Below are experts of layer 12 (counted from 0) of a mixture-of-experts language model. Rows are named router (the router's row for the expert), gate (a neuron's input weights, with its number), up (a neuron's input weights, with its number), down (a neuron's output weights, with its number) and show model dimensions 0-127. Each number is 50 + 12 x the weight over its row's rms, rounded and kept within 0 to 99.
Before each expert's rows: a language model's description of what the expert responds to. This comes from a sample of Wikipedia text that the model never trained on.

# expert 15
It responds to: First digit or middle chunk of years and other numbers, especially the 1 of 19xx years after in, commas, or table pipes: 1986, 1887.
router:59 46 35 67 54 48 58 45 55 38 54 41 30 58 29 59 70 58 62 31 55 59 56 51 61 28 83 54 44 42 39 54 47 47 56 52 59 55 46 49 68 57 49 46 72 52 26 64 34 33 41 45 55 53 53 69 32 60 45 56 73 54 50 55 55 39 70 32 52 51 41 31 58 47 69 59 45 57 68 45 36 74 55 73 53 54 37 50 40 50 35 65 48 36 44 46 63 57 40 48 58 81 75 66 61 54 46 58 56 44 65 50 62 65 61 59 68 70 56 43 46 29 56 56 56 48 48 44
gate1:40 51 48 63 55 35 49 74 29 46 18 56 43 39 22 46 36 51 43 47 55 38 73 58 49 66 43 54 56 46 42 52 55 45 52 51 24 43 64 68 32 32 43 65 53 29 38 59 22 43 56 56 30 48 56 42 51 57 49 75 34 42 57 49 48 56 35 48 59 48 45 49 65 37 70 64 41 53 51 44 49 66 39 55 39 68 29 39 43 39 40 43 44 54 35 40 56 34 36 56 55 40 49 46 38 54 45 72 60 41 40 60 44 56 31 59 41 48 44 49 55 84 42 48 55 56 63 25
up1:50 35 46 39 49 44 32 26 41 54 51 26 59 31 60 59 56 46 46 39 59 51 37 56 24 64 36 33 54 44 52 36 44 66 48 55 47 35 54 44 30 36 53 18 50 59 49 42 47 42 45 52 46 53 43 60 53 34 45 33 52 69 48 49 57 25 58 69 47 53 41 52 50 41 51 28 30 35 54 60 59 50 56 23 48 82 46 56 30 60 49 31 53 51 49 38 48 65 46 47 38 60 64 44 38 48 28 42 47 60 58 45 70 65 61 43 69 46 35 43 70 49 37 59 48 41 55 20
down1:66 42 41 59 35 37 43 73 53 36 52 40 51 49 54 40 61 69 59 63 66 48 49 31 56 42 55 71 45 38 53 68 46 45 71 30 41 46 66 59 52 48 56 43 47 46 74 55 50 48 59 53 51 58 38 45 49 59 45 39 42 48 10 37 54 51 70 44 67 46 32 29 40 34 39 55 64 44 28 51 45 52 55 33 43 50 64 47 73 34 49 56 67 42 43 50 29 53 52 43 44 50 47 37 59 55 68 62 52 36 41 28 65 60 59 55 32 44 31 38 21 62 38 46 57 71 61 46
gate2:66 56 43 58 61 75 54 44 40 54 58 57 51 52 44 55 55 60 57 37 47 53 40 48 60 18 47 43 62 54 39 78 47 64 45 45 58 72 45 37 36 51 50 41 50 66 51 36 53 57 54 58 45 61 45 63 37 45 38 36 57 26 54 75 68 61 60 50 43 58 46 64 54 38 38 34 73 50 47 27 44 53 64 67 32 44 22 35 52 60 36 61 33 34 38 40 48 67 47 69 58 54 42 82 69 44 64 49 45 52 57 49 38 70 41 37 52 54 36 48 55 38 67 53 52 65 36 42
up2:49 42 40 48 44 38 49 63 27 38 44 52 33 49 59 36 35 38 55 49 49 61 36 38 48 86 41 12 63 40 38 47 49 54 50 53 57 52 42 53 56 53 44 50 39 50 45 42 47 31 65 66 35 56 40 61 37 67 33 61 54 52 72 46 29 57 47 42 50 34 20 11 67 56 60 52 54 45 51 37 52 37 50 44 48 45 40 39 56 62 39 51 32 44 36 46 50 50 45 62 65 59 42 52 54 67 45 58 48 63 75 59 49 70 49 58 75 51 44 43 38 71 57 35 58 40 52 44
down2:57 45 33 53 32 64 39 69 48 47 31 65 30 60 54 52 38 32 66 50 47 86 47 35 70 45 47 53 44 41 46 57 50 53 59 21 53 58 59 66 55 46 44 53 68 40 47 66 31 60 62 49 71 50 52 35 53 67 60 42 44 60 47 61 66 51 64 62 65 69 43 59 49 27 36 57 58 60 57 64 60 39 59 53 58 53 60 49 47 41 50 62 42 49 61 37 56 45 44 45 57 44 68 74 23 63 52 30 60 61 52 30 38 34 35 49 23 38 50 46 43 54 61 43 38 60 66 56

# expert 11
It responds to: First pieces of Latinate words that continue as -ical, -ics or -al, such as com, prot, design, equ, publ and mechan.
router:63 57 61 57 33 51 48 46 47 52 72 43 62 50 40 70 78 49 54 39 43 42 68 51 27 62 43 44 59 33 49 57 43 60 56 56 44 47 29 48 60 49 38 21 66 43 47 52 54 19 57 52 59 22 66 58 53 41 35 46 45 46 45 63 58 41 67 36 74 50 54 39 71 50 65 51 61 65 70 30 48 52 52 86 62 49 34 44 57 59 52 40 39 38 37 59 44 61 27 51 33 54 53 62 50 45 55 47 50 53 48 53 66 75 47 40 57 51 67 43 62 44 59 50 51 61 70 40
gate1:55 39 36 49 45 40 58 50 39 51 31 46 48 43 65 47 58 29 64 50 46 43 55 65 67 53 37 73 46 39 60 44 56 56 51 41 52 39 49 71 40 49 64 38 63 45 48 79 46 43 57 18 47 64 47 67 40 34 50 67 54 56 28 37 55 39 60 46 33 38 57 67 74 46 53 35 60 80 57 50 58 32 21 39 42 45 47 35 32 52 66 43 47 73 31 46 55 39 39 71 49 50 36 47 64 23 51 42 44 54 56 43 39 45 40 61 64 63 52 47 45 38 53 68 55 45 41 44
up1:52 50 44 56 49 54 56 51 57 44 57 39 52 43 47 42 23 40 43 62 48 47 52 32 45 49 66 45 52 55 23 59 68 52 30 48 42 48 61 59 35 71 53 53 58 36 20 62 30 47 50 45 59 68 57 51 45 67 53 48 48 61 40 58 56 49 59 76 74 34 44 46 56 41 38 46 38 28 34 48 45 58 46 26 56 31 56 42 34 40 38 63 47 61 56 45 27 45 67 58 27 66 58 56 57 35 34 40 37 20 61 47 45 36 69 45 31 48 19 47 50 40 51 51 46 36 39 55
down1:46 45 63 58 46 37 38 72 40 64 66 40 55 43 50 44 33 72 48 51 41 69 37 48 56 59 49 47 53 56 42 62 58 42 34 48 49 69 52 58 44 35 36 45 56 53 47 42 41 59 68 61 52 40 65 69 37 69 45 37 46 36 40 57 51 56 51 50 73 43 55 54 37 72 69 45 31 66 46 43 40 45 61 59 34 51 43 43 33 75 39 83 56 38 31 54 29 74 52 39 58 37 73 36 55 39 40 52 60 61 70 62 61 50 48 68 44 77 36 58 67 64 44 41 55 43 50 48
gate2:68 42 55 64 44 65 59 60 35 47 71 66 43 49 51 47 68 61 60 60 46 44 69 47 51 56 55 48 49 36 51 63 35 63 34 53 36 39 30 30 37 56 49 32 56 51 41 22 55 52 58 69 49 39 64 61 52 44 53 38 43 38 56 59 59 43 47 37 42 65 66 50 40 43 43 59 60 32 55 37 68 54 34 72 47 63 52 23 56 58 45 23 28 81 42 42 48 70 33 42 50 45 60 38 63 61 55 29 28 58 35 38 58 56 48 62 58 43 53 41 44 27 38 50 40 40 53 59
up2:26 34 48 50 47 34 39 35 40 50 49 46 49 15 52 54 33 46 58 52 63 53 44 41 47 52 52 45 68 59 36 32 36 44 37 49 67 52 55 47 37 50 49 29 32 68 62 35 45 57 55 40 46 45 41 44 48 59 46 54 45 49 47 30 46 38 68 33 34 31 51 48 39 56 41 79 43 65 61 40 50 36 58 08 60 56 46 62 41 44 61 61 64 56 52 52 60 42 65 61 37 53 55 67 52 29 60 41 46 52 40 53 68 80 70 73 59 58 55 62 63 54 52 54 56 35 64 47
down2:56 60 54 58 53 66 48 51 58 40 32 37 33 64 39 40 76 53 55 43 45 50 49 55 41 36 43 45 55 51 65 49 45 69 43 47 39 55 39 79 48 70 47 45 71 52 43 43 63 46 46 58 44 41 56 56 48 64 41 26 46 32 55 45 56 48 52 80 66 38 42 68 36 53 34 43 91 34 54 45 62 53 37 68 54 44 52 36 31 71 45 62 57 54 49 37 61 28 56 50 46 42 62 57 37 55 46 44 45 50 38 42 68 67 59 51 55 32 52 35 38 39 64 73 49 41 24 34

# expert 43
It responds to: Suffixes and words completing names of institutions, government and military bodies, like Intelligence, Security, Communications, Army, Police.
router:55 32 55 54 44 30 30 59 61 47 38 41 42 43 30 55 56 59 59 30 43 34 66 49 43 44 53 62 54 51 50 58 54 44 46 67 66 51 49 63 77 41 48 28 58 54 57 63 26 35 62 39 66 30 77 50 42 62 52 55 68 57 50 51 70 46 67 42 62 34 42 22 81 48 59 59 42 62 58 46 44 54 52 60 58 42 44 33 35 42 46 62 56 40 46 55 43 49 37 58 27 69 56 57 59 57 69 51 54 57 57 67 60 62 47 55 76 71 42 43 58 56 68 61 66 63 58 44
gate1:60 64 43 38 43 41 41 72 68 61 25 42 51 50 30 42 36 42 54 54 48 50 51 49 54 35 54 56 51 65 63 63 41 39 59 79 57 40 54 43 47 64 44 46 47 47 48 67 41 52 62 35 56 32 50 49 24 35 56 57 61 35 36 79 65 31 54 50 46 35 57 37 72 79 39 65 57 61 55 18 43 53 58 38 46 41 45 38 41 43 66 72 43 83 47 47 49 37 60 57 37 61 39 50 49 71 58 62 41 63 50 46 38 49 48 45 51 55 43 57 49 60 47 30 67 53 41 41
up1:45 47 46 47 54 34 44 30 59 65 60 43 54 43 55 46 43 68 56 46 33 43 61 52 68 73 49 60 46 69 57 49 48 63 49 42 38 39 54 62 66 31 41 66 57 51 50 63 46 40 42 50 34 41 56 33 82 24 69 60 53 50 44 79 74 33 48 60 48 60 66 42 59 40 52 48 48 29 22 49 48 28 48 44 65 51 63 54 51 58 51 55 58 32 51 52 39 49 70 43 27 56 62 53 42 64 67 52 47 55 24 45 42 51 24 42 49 65 60 37 58 62 32 48 57 55 46 71
down1:52 43 46 41 44 56 42 38 45 33 44 50 54 47 67 54 56 59 57 38 55 63 48 50 50 39 57 39 48 48 40 16 67 76 65 52 61 40 40 65 54 50 43 61 59 50 61 56 37 50 32 65 17 68 54 59 78 63 62 23 56 62 56 45 38 63 46 75 44 51 33 34 52 57 77 43 38 70 75 46 32 44 43 51 47 41 47 20 42 51 25 61 48 30 50 53 43 56 24 46 70 43 53 55 53 50 54 53 46 43 57 66 58 55 44 59 50 52 52 66 49 38 57 37 46 45 42 46
gate2:48 59 44 45 55 58 40 54 51 59 41 53 75 42 43 60 52 38 71 35 45 46 52 56 47 46 55 62 38 40 63 48 66 49 65 60 63 65 59 41 48 57 55 35 43 43 37 49 36 43 53 31 61 49 71 79 42 34 61 66 62 46 46 75 51 28 41 32 50 32 38 46 48 27 41 35 42 47 39 51 43 59 61 58 57 29 31 42 41 53 47 54 29 37 40 58 44 51 61 55 52 71 36 41 54 54 65 42 26 54 63 27 70 57 43 50 75 59 44 33 35 37 63 54 70 40 75 58
up2:53 56 59 51 53 60 39 33 45 37 46 48 58 53 58 59 57 47 47 91 40 57 51 41 36 68 48 63 68 52 63 41 54 27 49 51 34 22 59 31 45 55 40 64 49 77 57 75 41 21 54 42 35 58 46 66 44 42 59 41 51 53 55 72 49 53 27 43 56 46 47 44 40 63 68 64 57 29 46 57 19 56 56 53 56 58 50 61 46 54 65 44 56 32 42 63 56 44 41 49 48 67 37 39 56 46 46 38 63 31 43 34 68 74 68 55 48 53 54 58 45 63 47 63 42 41 48 43
down2:44 48 55 60 47 43 40 27 73 72 40 44 39 56 36 58 41 60 28 24 31 51 39 46 49 38 61 50 39 57 63 33 40 63 55 46 55 44 38 58 49 48 85 56 41 47 54 68 56 62 70 50 37 40 53 53 62 66 49 55 55 52 37 51 55 54 40 43 69 42 43 33 63 47 38 63 36 66 52 67 70 37 33 42 30 64 59 32 41 53 62 67 62 70 50 47 68 56 49 52 46 44 45 39 48 48 37 42 60 34 59 83 40 38 37 47 66 57 43 31 51 59 65 46 45 45 32 44

# expert 58
It responds to: Plural suffixes and nouns closing a noun phrase, such as ings, ations, ions, ians, and words like years, they, games.
router:49 42 56 34 37 41 40 49 37 48 44 48 55 38 53 52 48 87 49 59 47 42 65 43 50 43 65 63 45 58 59 67 46 53 57 57 63 39 54 58 61 55 40 22 62 47 55 40 52 36 44 41 51 29 57 43 39 58 42 46 56 59 48 70 58 38 79 43 43 56 48 28 65 39 51 50 53 39 50 34 38 60 43 61 81 61 47 37 47 25 48 69 27 47 47 56 43 56 53 50 41 89 74 61 46 67 64 52 56 65 67 56 56 59 42 50 46 71 61 49 61 48 47 64 81 48 50 50
gate0:65 31 43 48 28 37 60 35 31 61 47 53 52 54 52 39 44 74 50 63 41 39 67 36 48 62 53 44 49 58 49 78 45 70 46 39 48 45 60 63 48 49 42 41 61 39 35 39 68 51 50 60 45 41 49 35 35 61 41 32 70 47 54 43 51 45 73 37 37 70 62 40 64 37 45 49 49 46 57 43 30 63 27 52 72 72 42 42 49 35 53 52 34 68 39 39 53 39 50 59 47 72 67 47 31 65 56 59 43 64 58 67 61 66 57 32 34 66 68 42 53 62 49 57 71 41 37 47
up0:36 63 53 53 54 66 60 42 64 58 63 48 68 41 40 38 48 34 55 55 42 54 60 72 44 34 43 44 70 44 48 59 49 50 49 41 48 55 52 76 58 33 48 69 38 51 79 56 56 62 32 49 62 57 74 40 46 48 50 63 36 46 51 30 43 66 30 48 31 35 51 47 59 54 62 44 42 37 47 66 32 66 83 40 29 28 53 60 58 59 55 21 75 62 58 64 61 44 41 51 30 51 46 51 57 35 58 57 41 44 46 45 56 41 61 46 47 67 46 31 50 51 75 43 39 40 51 40
down0:56 43 42 29 51 62 34 66 43 64 36 69 45 59 58 33 27 79 65 65 54 32 60 44 47 56 39 59 46 72 78 55 56 50 57 55 78 43 60 34 45 71 48 42 62 54 34 53 54 43 64 58 51 48 41 45 58 43 52 21 50 57 68 60 50 57 64 41 48 71 46 41 55 56 30 61 52 59 46 44 57 36 43 42 77 57 55 60 40 41 53 59 34 58 24 37 38 57 48 45 55 52 64 45 15 60 43 50 51 56 55 49 40 62 35 48 49 41 54 68 55 62 39 47 63 41 31 52
gate1:41 36 47 34 61 52 44 71 21 54 53 39 43 33 37 54 50 69 52 55 60 46 59 53 69 54 50 57 34 48 66 68 49 39 46 47 44 41 58 51 42 33 33 34 47 44 40 41 60 33 45 47 36 41 48 42 50 61 46 39 68 45 66 46 30 42 51 30 40 47 62 48 45 36 45 45 64 21 39 48 32 76 52 57 64 40 52 39 57 31 65 48 10 45 29 51 42 46 51 43 46 59 53 70 64 53 59 48 60 63 62 39 40 41 64 27 44 39 56 54 63 54 39 53 81 52 55 63
up1:39 48 63 63 52 36 52 49 48 52 60 53 36 41 49 72 36 55 60 58 50 52 49 35 50 41 42 43 32 53 44 41 50 42 45 42 45 71 61 26 48 38 56 66 31 30 31 51 43 63 67 45 37 51 31 49 44 29 42 59 81 17 62 47 50 50 65 58 46 45 61 20 50 72 51 37 44 59 53 50 40 33 31 46 42 60 48 78 60 57 66 60 60 31 35 34 51 66 52 36 48 38 38 62 30 55 56 37 68 57 57 41 49 55 38 48 69 55 36 33 37 54 58 62 58 47 40 48
down1:37 52 52 36 44 70 45 57 48 55 36 47 71 48 64 38 42 34 70 41 58 57 59 58 58 54 51 44 56 55 56 56 56 51 64 55 51 31 46 67 57 48 35 27 53 62 71 42 51 58 34 57 59 44 45 73 63 60 65 44 43 79 40 61 49 45 53 41 58 47 52 56 58 51 59 71 42 39 54 54 51 55 62 56 54 27 60 27 65 32 48 54 49 52 57 87 46 42 59 53 66 67 43 49 60 35 63 47 28 58 52 66 50 59 69 47 12 39 69 61 41 23 47 60 60 39 59 55

# expert 55
It responds to: Common nouns of society and work after articles or of, like school, art, law, music, students, women, business.
router:50 48 47 64 55 47 28 38 51 50 47 58 65 50 49 56 54 53 39 20 40 50 52 65 45 52 55 48 41 45 55 56 48 63 42 62 48 46 51 54 69 48 42 51 66 44 43 73 56 16 48 52 68 38 67 49 50 37 37 41 65 48 37 55 60 51 59 45 54 46 46 49 68 50 56 65 28 46 76 58 45 49 55 93 60 32 38 40 60 29 36 60 38 35 53 42 60 54 47 37 42 72 68 80 54 59 61 68 49 62 52 59 53 68 30 53 61 48 52 30 56 35 58 63 65 50 60 35
gate1:56 56 54 61 54 48 32 48 62 52 36 56 56 74 49 46 46 22 49 46 60 51 51 63 70 16 43 42 49 36 71 38 65 60 61 78 42 34 63 60 28 29 45 68 52 27 38 50 46 26 63 44 62 51 38 61 57 47 35 45 56 58 56 56 56 43 57 59 80 43 60 68 50 52 49 45 45 65 58 41 36 65 44 57 51 43 40 33 49 30 55 60 34 59 56 47 56 64 39 63 42 70 50 62 53 48 52 50 42 50 48 27 53 45 51 31 63 60 34 31 64 55 46 57 61 39 39 70
up1:55 49 45 44 50 67 36 57 45 48 34 73 54 40 48 48 44 73 47 72 39 48 27 51 44 67 55 41 71 60 49 69 63 38 13 59 64 54 39 26 46 31 51 65 61 65 37 46 51 41 52 52 60 57 54 64 55 48 57 33 65 32 39 35 45 75 59 40 51 27 65 60 54 58 44 40 57 35 59 43 59 20 55 56 58 45 57 49 63 53 56 52 54 51 41 46 39 36 52 61 58 57 45 30 21 77 56 39 55 72 52 49 30 58 56 68 56 47 50 49 64 47 41 54 56 46 47 55
down1:59 47 31 49 29 64 36 48 61 33 65 53 49 32 42 52 51 50 42 40 58 45 39 51 13 70 55 73 71 49 12 54 51 39 28 60 48 38 53 50 47 56 48 57 59 51 60 48 54 65 48 58 80 78 30 66 43 49 39 55 56 61 59 55 41 52 41 48 36 52 47 41 53 64 40 42 40 40 39 63 57 27 37 33 60 49 52 49 42 38 54 38 30 60 52 65 50 43 38 81 58 60 62 28 53 34 37 48 55 51 35 59 67 44 60 51 62 56 59 55 51 43 60 52 45 52 48 40
gate2:52 44 44 34 60 33 37 66 58 57 31 62 69 41 34 53 48 61 45 60 31 43 63 54 63 64 53 48 33 40 54 76 74 48 44 60 60 72 48 59 46 26 46 41 45 60 49 59 44 33 32 27 66 34 52 67 33 31 63 35 67 35 52 53 47 66 44 35 50 32 26 53 63 58 38 47 55 77 59 46 48 54 61 69 44 31 46 39 33 57 55 37 50 60 54 53 53 64 63 62 36 52 54 54 50 56 57 27 58 44 46 42 49 33 46 59 77 46 41 49 36 59 48 58 38 36 41 52
up2:49 43 30 57 44 28 67 42 51 68 54 46 47 53 56 80 30 51 64 48 41 50 39 47 38 34 47 42 34 38 58 60 49 63 26 24 47 40 36 38 58 40 60 60 32 57 50 64 69 48 24 32 33 48 50 47 42 46 32 60 51 55 47 41 44 50 60 47 72 74 38 62 48 53 44 41 32 54 53 46 39 31 52 55 49 54 67 62 65 42 46 43 56 46 33 63 76 44 60 51 59 61 41 46 62 44 70 49 57 76 71 34 63 38 43 33 46 47 69 69 47 60 61 38 43 47 41 45
down2:64 30 42 47 49 64 43 51 56 45 39 42 72 43 35 62 39 68 42 49 65 63 65 58 41 46 48 39 56 49 49 46 61 49 36 54 43 49 71 69 38 65 54 39 28 61 38 47 57 52 53 44 44 40 71 59 55 20 45 41 34 54 42 72 33 61 40 59 50 56 80 62 68 35 62 45 60 47 62 61 59 36 57 61 28 39 63 37 58 49 58 44 44 40 44 53 23 61 46 59 50 42 47 41 42 37 63 27 49 52 55 36 24 47 56 33 19 43 59 56 61 56 57 64 49 74 54 57

# expert 14
It responds to: Middle and suffix pieces of long Latinate words, such as unpred-ict-able, err-one-ous, -ation, -ment, -ity, plus words like development.
router:43 54 68 53 53 43 37 48 58 40 44 44 61 44 29 50 57 45 54 31 41 53 66 38 58 53 56 56 55 34 44 74 26 37 59 73 55 64 33 56 63 57 37 59 72 29 54 58 34 50 70 47 62 41 50 49 42 53 39 68 57 49 63 78 60 47 65 49 65 32 38 30 65 46 56 52 42 60 39 30 45 53 71 52 69 55 47 52 31 42 57 42 56 44 63 71 41 49 34 45 37 65 65 62 58 41 59 45 52 58 71 58 72 52 65 54 73 53 42 40 67 29 60 59 70 46 55 44
gate1:56 70 19 55 10 40 17 38 38 48 51 65 73 52 64 70 62 58 51 43 45 37 45 24 37 57 38 57 55 23 70 60 64 45 66 51 45 62 61 55 67 45 36 34 51 48 46 69 35 67 47 58 44 62 50 46 48 69 38 42 34 45 57 40 55 51 43 58 66 41 32 49 47 55 42 55 56 44 58 42 44 43 59 48 62 41 41 58 59 53 62 51 32 33 46 57 52 42 30 65 33 49 51 43 65 36 55 36 43 58 59 53 46 47 49 65 48 54 48 55 64 37 49 53 77 51 61 35
up1:48 39 55 42 53 52 36 45 48 38 41 68 47 63 47 20 50 62 63 31 43 59 51 70 47 53 58 60 64 49 60 40 51 43 44 76 44 46 53 46 57 35 51 43 42 44 32 46 29 51 47 51 56 68 37 37 41 49 43 64 69 53 55 52 51 54 53 43 55 33 18 49 37 42 51 49 40 59 26 61 72 69 68 53 62 63 50 31 36 45 47 39 51 51 30 58 37 37 48 55 47 55 54 38 64 42 73 59 42 37 61 56 39 31 36 83 62 40 26 72 56 50 61 23 47 51 42 45
down1:39 66 68 56 37 60 65 58 32 45 44 77 46 28 56 52 56 43 55 74 50 25 51 27 65 63 76 45 55 29 57 41 62 49 68 49 47 47 50 45 52 35 63 48 34 53 44 51 50 54 36 26 52 60 64 34 69 39 23 58 58 48 50 48 50 44 48 46 36 48 50 46 54 26 54 46 53 39 48 33 46 42 60 29 47 46 54 66 50 44 64 47 47 45 31 57 55 37 61 45 38 66 59 72 51 46 60 36 42 69 69 30 59 25 50 40 66 46 37 47 58 74 36 56 44 42 57 59
gate2:44 45 57 47 34 62 62 59 45 60 52 58 54 74 66 38 53 61 51 37 27 71 70 37 52 50 42 50 56 44 44 49 32 52 48 32 47 40 47 49 61 74 52 44 59 17 26 58 46 46 61 37 65 41 45 56 59 58 31 59 35 30 65 62 57 36 53 37 65 57 51 53 50 34 51 55 53 36 35 42 55 36 61 55 62 66 42 53 54 44 64 53 50 67 46 24 39 47 57 27 51 46 48 34 43 20 29 47 52 63 61 71 65 53 68 49 48 57 33 53 42 24 58 43 44 38 57 39
up2:46 47 41 37 56 58 42 42 56 60 33 47 68 62 69 48 44 58 61 47 61 46 51 53 55 47 42 28 46 54 65 62 56 51 42 54 66 53 48 36 41 56 48 51 47 51 41 48 40 51 33 67 60 50 38 46 52 70 68 48 43 36 33 59 37 19 38 43 30 53 49 34 36 45 65 38 66 40 51 67 47 34 63 51 37 31 67 70 49 50 50 59 63 66 78 75 60 52 58 33 58 39 65 55 36 43 65 36 39 59 58 60 61 49 63 62 37 50 58 85 29 34 40 66 61 56 63 66
down2:33 43 55 43 44 50 62 47 47 67 37 46 39 64 50 60 63 53 46 51 34 48 55 45 42 31 55 56 53 54 63 52 65 56 56 52 65 51 45 54 47 43 63 56 71 39 66 61 55 53 62 45 40 55 82 43 24 32 57 35 28 36 50 30 29 34 55 48 47 44 48 53 31 32 66 57 46 47 23 31 74 47 57 85 26 46 55 46 57 54 47 40 51 67 59 50 25 40 42 41 60 38 68 25 31 55 54 38 36 58 45 75 57 54 54 43 52 46 42 51 41 43 39 42 44 50 60 47

# expert 13
It responds to: Final pieces of personal and place names, mostly vowel endings like a, ia, ina, ra, as in Sonja, Arabia, Korea.
router:49 48 52 48 31 54 19 44 55 32 46 23 32 43 51 66 63 62 54 32 45 40 57 38 56 50 62 85 46 51 24 57 24 43 48 44 68 50 33 63 68 45 51 33 66 38 48 36 30 40 40 37 54 20 55 56 46 66 54 53 57 51 35 58 51 41 59 27 46 46 43 28 56 57 56 45 51 59 46 44 24 47 49 55 55 39 46 32 47 38 37 62 53 59 47 62 43 60 38 35 51 61 59 54 66 48 56 58 63 66 57 68 71 61 43 45 44 42 47 35 43 62 56 63 66 63 53 48
gate0:63 38 65 49 40 29 43 39 53 35 44 33 51 55 53 66 59 42 49 54 56 35 40 58 74 47 54 63 51 49 22 46 42 49 45 41 54 42 59 70 46 65 45 35 53 18 60 51 33 43 54 60 64 30 46 59 62 71 52 46 51 51 23 53 43 49 47 49 57 44 51 30 56 47 56 51 53 35 58 41 19 50 23 49 64 47 42 46 41 58 58 28 57 55 50 45 36 48 05 47 49 60 33 57 64 34 51 52 40 41 62 48 61 51 69 70 53 58 43 59 43 42 34 57 71 45 42 48
up0:55 28 50 39 66 38 56 36 30 42 47 28 53 42 66 76 59 47 67 37 55 46 54 44 66 26 42 42 66 61 49 50 57 69 37 67 68 34 30 52 48 43 51 47 65 33 35 51 54 39 70 68 27 58 54 50 73 58 51 75 52 39 41 67 61 82 54 65 50 37 44 49 68 50 49 47 48 56 43 64 50 55 54 47 34 57 51 53 54 55 38 59 74 72 63 45 47 59 41 59 51 67 62 62 30 59 73 56 64 42 50 48 49 62 60 50 47 61 51 35 59 57 36 56 42 61 53 51
down0:44 71 60 52 55 35 50 72 61 44 61 70 47 39 60 51 69 58 35 43 47 40 55 56 45 50 70 41 47 54 66 62 27 64 52 41 48 52 65 40 59 51 50 44 63 55 55 47 41 44 22 52 66 56 49 39 30 35 46 42 46 52 54 60 81 46 72 47 41 52 57 42 62 53 37 62 38 42 40 60 60 53 70 33 46 46 32 55 62 67 41 46 37 69 42 61 64 42 68 28 28 45 65 57 46 65 38 47 34 54 32 46 30 48 77 48 61 56 29 34 56 31 40 58 53 47 36 55
gate1:44 62 34 53 57 54 66 57 68 56 56 27 52 34 44 36 65 53 53 55 43 52 54 38 45 51 53 59 80 66 47 48 35 55 60 56 42 45 43 30 46 55 40 41 56 31 37 48 37 44 60 61 38 34 63 46 48 45 53 63 53 51 49 68 57 55 63 39 39 35 41 51 48 58 52 48 68 38 67 26 36 60 47 37 47 28 62 55 53 34 49 78 48 70 45 36 56 33 33 55 33 41 58 59 77 64 64 47 66 36 43 69 54 57 39 48 33 28 55 36 31 51 69 74 52 72 56 42
up1:46 48 51 47 53 47 37 56 44 53 54 48 33 32 46 30 49 66 58 48 50 47 46 57 65 68 54 77 37 69 57 52 29 46 34 67 51 52 82 28 49 48 62 66 55 53 55 44 46 37 61 49 50 40 37 36 59 75 58 57 24 32 55 56 55 29 60 41 66 52 61 47 53 57 38 55 52 44 41 32 29 39 49 45 60 54 50 54 52 46 61 42 42 56 29 71 44 41 43 59 47 70 42 48 26 50 36 61 66 44 32 83 53 51 57 40 32 42 34 34 33 64 36 67 43 61 41 51
down1:51 62 29 58 53 44 74 46 56 55 37 43 64 40 73 59 67 71 38 45 70 46 49 46 41 53 31 49 64 43 28 42 77 43 52 44 50 49 54 54 54 39 37 38 22 50 71 57 52 66 50 66 40 58 55 45 42 39 30 56 44 58 50 36 56 46 53 46 28 58 48 51 35 40 50 49 17 59 56 55 75 47 73 37 64 68 35 35 48 29 39 39 43 52 52 44 51 70 47 46 55 50 34 51 53 40 52 51 26 39 51 36 69 29 59 53 53 65 37 52 41 56 39 65 45 43 30 51